config.yaml
n_experts: 48
activation: "gelu"
routed_scale: 1.0
router_bias: true
shared_expert_gate: true
norm: "rmsnorm"
norm_eps: 1e-05
optimizer: "adamw"
beta1: 0.9
Below are experts of layer 5 (counted from 0) of a mixture-of-experts language model. Rows are named router (the router's row for the expert), up (a neuron's input weights, with its number) and show model dimensions 192-255. Each number is 128 + 32 x the weight over its row's rms, rounded and kept within 0 to 255. Numbers have three digits each.
After each expert's rows: "comes after" lists some tokens at least twice as common just before its tokens as in all text. This comes from a sample of Wikipedia text that the model never trained on. Tokens count by the router's weight.

# expert 25
router:100107061161155129114126117179143111105104145083180171092147134054107101100060132076134103119151099127088156159123147101127095175179191124129145070129190195129167175052069142131109137171143133
up0:103134096171105089135082015120165116139090115069100041102142156117095153114114135099155110131137080131132110039108184151140111124134144136039128121151156102147133162056136127134099139114153138
up1:123100130059235131152133130163113140092133148178109178159114124103168113100107158154093147135106217096100143147149162151151115138144124093175119166154107105178121164114102131072123061150156118
up2:043099137121114164112108033123131094079117140080155130119178111123113123155122137158100080090153104122051096166092132075196193121158157120101126107108128143133121163128098146159125123080133121
up3:116117102116172109134114049134183117126146133136092134139191127115135174130148104126090092171170107074130178148152166139148115082165110094125133114120158120178121172130092114104095165116153114
comes after: " |", " ", " |\n", "|", "%", ";"

# expert 9
router:103099179163141161124137184141138125119171134082145107196149153101060090191142160067118151120074101164170127145135107144104146151148127159164137117120176168117141182113107114148129110147069104
up32:147125105000112126129098156121153133104142112061118132103127135157107112033140110111122124213135128127125128161108119106128070091136104118130118148118138145139161144110102123164119170107119092
up33:177181130110121096124138137150143118150145152161095078148150132147150111155179110142108103136193112144142079104130163148129068076124103132059124031117194124147135126088160141143144158108141115
up34:135099087112092106139103070140166155097130164083061214102132096087125130108072135179143136151076122086088132158121171169131094106155136103102087117144136147090100125161081092133080120139104168
up35:120147133134172143158121146175092133082117074131127124119123117124124102136156104068104152102152113139136102123106145140123145107139109117121136082151148148105085100121114086137134121097102124
comes after: " |", " ", ",", ":", ";", " November"

# expert 0
router:114154156141120148105119130170095080149088153122136178114132104155114113159164085203115108129106148125131205134099066142160100171062150114136182114120150128155098206169127075102141143105134100
up32:128141141112188183032137122139169109120096124153148120111116145112065147107155131107100065111125113094070147115167127108148136065171168102167111174127094125091161157177186119180107071126088134
up33:122169071063163129155124122132214111103097067144071163098139148161114138156129186102168134102140174089143117095152150096141092167165174095164142164169094112131112122148166094184094146103140110
up34:159119113138155183132125161090068136104152141070143152097143135130138106173136132177097057100120134110153091179097110137101082131111159127144134131138121094121111152143255097119132237078111176
up35:166147133109094090134090133120122141136105150060081130142139170130151145144087133177155112148173190073150070131119180188131141087062150104163145085146132091135094127126093146126091175077101166
comes after: " ", "0", "1", "2", "9", "8"

# expert 36
router:098132172116131116100057156095134077144184113155088138116104187213124161155193124108095140213113122114158085077083085098112151158115093144148111137101171148154074147124128131124108121195084113
up0:092163096067137127134115112069000125100087112065132114117118157120169081142114186133133100060138157112139131140119098103109163111106172150124141143146114105117146129149118089142121091146126099
up1:129086154146089127133115120132101129120126117086123074083147073108122087116131128151091084159139131127117126222106130066147109128089142084087153119107147126095097130106140051086107175114115128
up2:227162166158135138147147154117086141126134143102151126115141166142156102097140109196125147131147097092159142142161135123087146129170110139108100148096107130131255098117190066126152136128146117
up3:124130177118117105120136119087124124116083071174135121076170069104111152120136183146137093091148165149177119150145121114108133115069140137162158133155121136135198139134118100181126122097148109
comes after: "1", "9", "0", "2", "8", "3"

# expert 4
router:142109042137102189167124129092097134099107154146183137139160173048137087099133150117134129136077118146143150115075174152117157176127126131166136173092145132133177190130094115193100117122127081
up0:156123082108176102119124136138165090099139122064141151066154127142121130137129091139171164148155097157100155151166174172156122106150146085155122143102079093138135144110148142159147120087126093
up1:108144092104151113168095104136173165116131126127177093133133116059132107119105128188165111127122108060160123138178163189134140135128110134141104145080142104100131109126109158144117119099239128
up2:128117118136138111163113129122094113150089068146093185106133138103138104114088130110114085160184158159162134146109132098157123151145133122114148153103093141142127136059157063179166150189133135
up3:113100058128111083137135027089079148152108035121116115103097133079168156114120094140133146099111136174123107099187115194117108142142183123141144066151155130079135147110165168159156074140139127
comes after: " |", "|", " ", "-", ";", "=="

# expert 42
router:151169045113107110113090077123105087103135091117089100087144132142143123105136110093168113194111181116119174150113172124094098122168156137154113166151084148170152172164113123198156127116145050
up0:157163113092129112139109114112137127134107156149106255093097182159113141136187150091091085155139158145119105067161144150140147103144150094131113132126140111119113070109166157092099104166130156
up1:090149112104173136118147091145108112110174130149112110255246152117142161138129078123118132124142110120138133106100160138131076143059123108183113128046126143157151113081100132149064154088099094
up2:072145169148171121162136136097209120072158182141140126167157136145081101167156182176119188193108151111086051122114101144122106152111129115144146117197114126130093114142129070115173104121163111
up3:153144176121122147130130137151110133116125090108099092092000105209135107147101173136118152032125170119164120129145123038135140153148071133144134128141125072146056134108125153128081156116177128
comes after: "2", " ", "1", "0", "9", "\n"

# expert 47
router:123112101155130069129103071100106116141131073108109134127168099151123143124084059141122099106120117158082101100118120136146173159062198144100134133156120102042161133124128131169113115126165118
up32:127145106094120124147148180103097119140098185119109092164083158159148152158072139138101110114164173056134146112151134084142151137097132091117137110113111093127101112155000074121117123145153108
up33:140120117111168144129083161146152113067108174122157159096107134112111179117150164090087100152118201103135113129153075140134160158099158076132080093124125083015144150123135161170056119154083093
up34:129116127101100133152124149000152118139131093127159050081038095163182182145104142154090201103141157087058073099133094095144110079098132135132140113194153103126093166112131103146117188118078140
up35:165125125122130139116094075129149147128179097123169110119142051089167163107116102125146111150068154113097097116110140148146146150105135140098191090157120145115113126137177139181099128112082086
comes after: " ", "–", "1", "2", "0", "3"

# expert 8
router:172093158158194137096149158162139097178123113141115132137099130155137134119148133164146103161120157135103049090123116092139181099089123096132141154117164130163088074097147150082142151195123091
up0:108194154093118098170162112115145139100127123063138115179150096112159130149166154126122101171140130116064080139137137179164154100109132142042166018139102121122140135143152142122109058150184142
up1:130105128135155125140107143197097167108142083102155116151135135126140092168123096112079129134161155070120086138142087134151101124160198118103129093142148103116078106076156125132098112131120132
up2:132112123100164165176118136132112113119116106111176159143126195120145128105094132127117124105183179129103149160184141123153129096098133099112110120150080112088084124157111132138135122129123077
up3:166145129123077169130118133142114196146106107124135124203166116118142156123149126091116073122183087103133132143166111147170132161080132086117098112141125110085136158150131162125129088112091143
comes after: " ", "1", "2", "\n", "-", ".\n"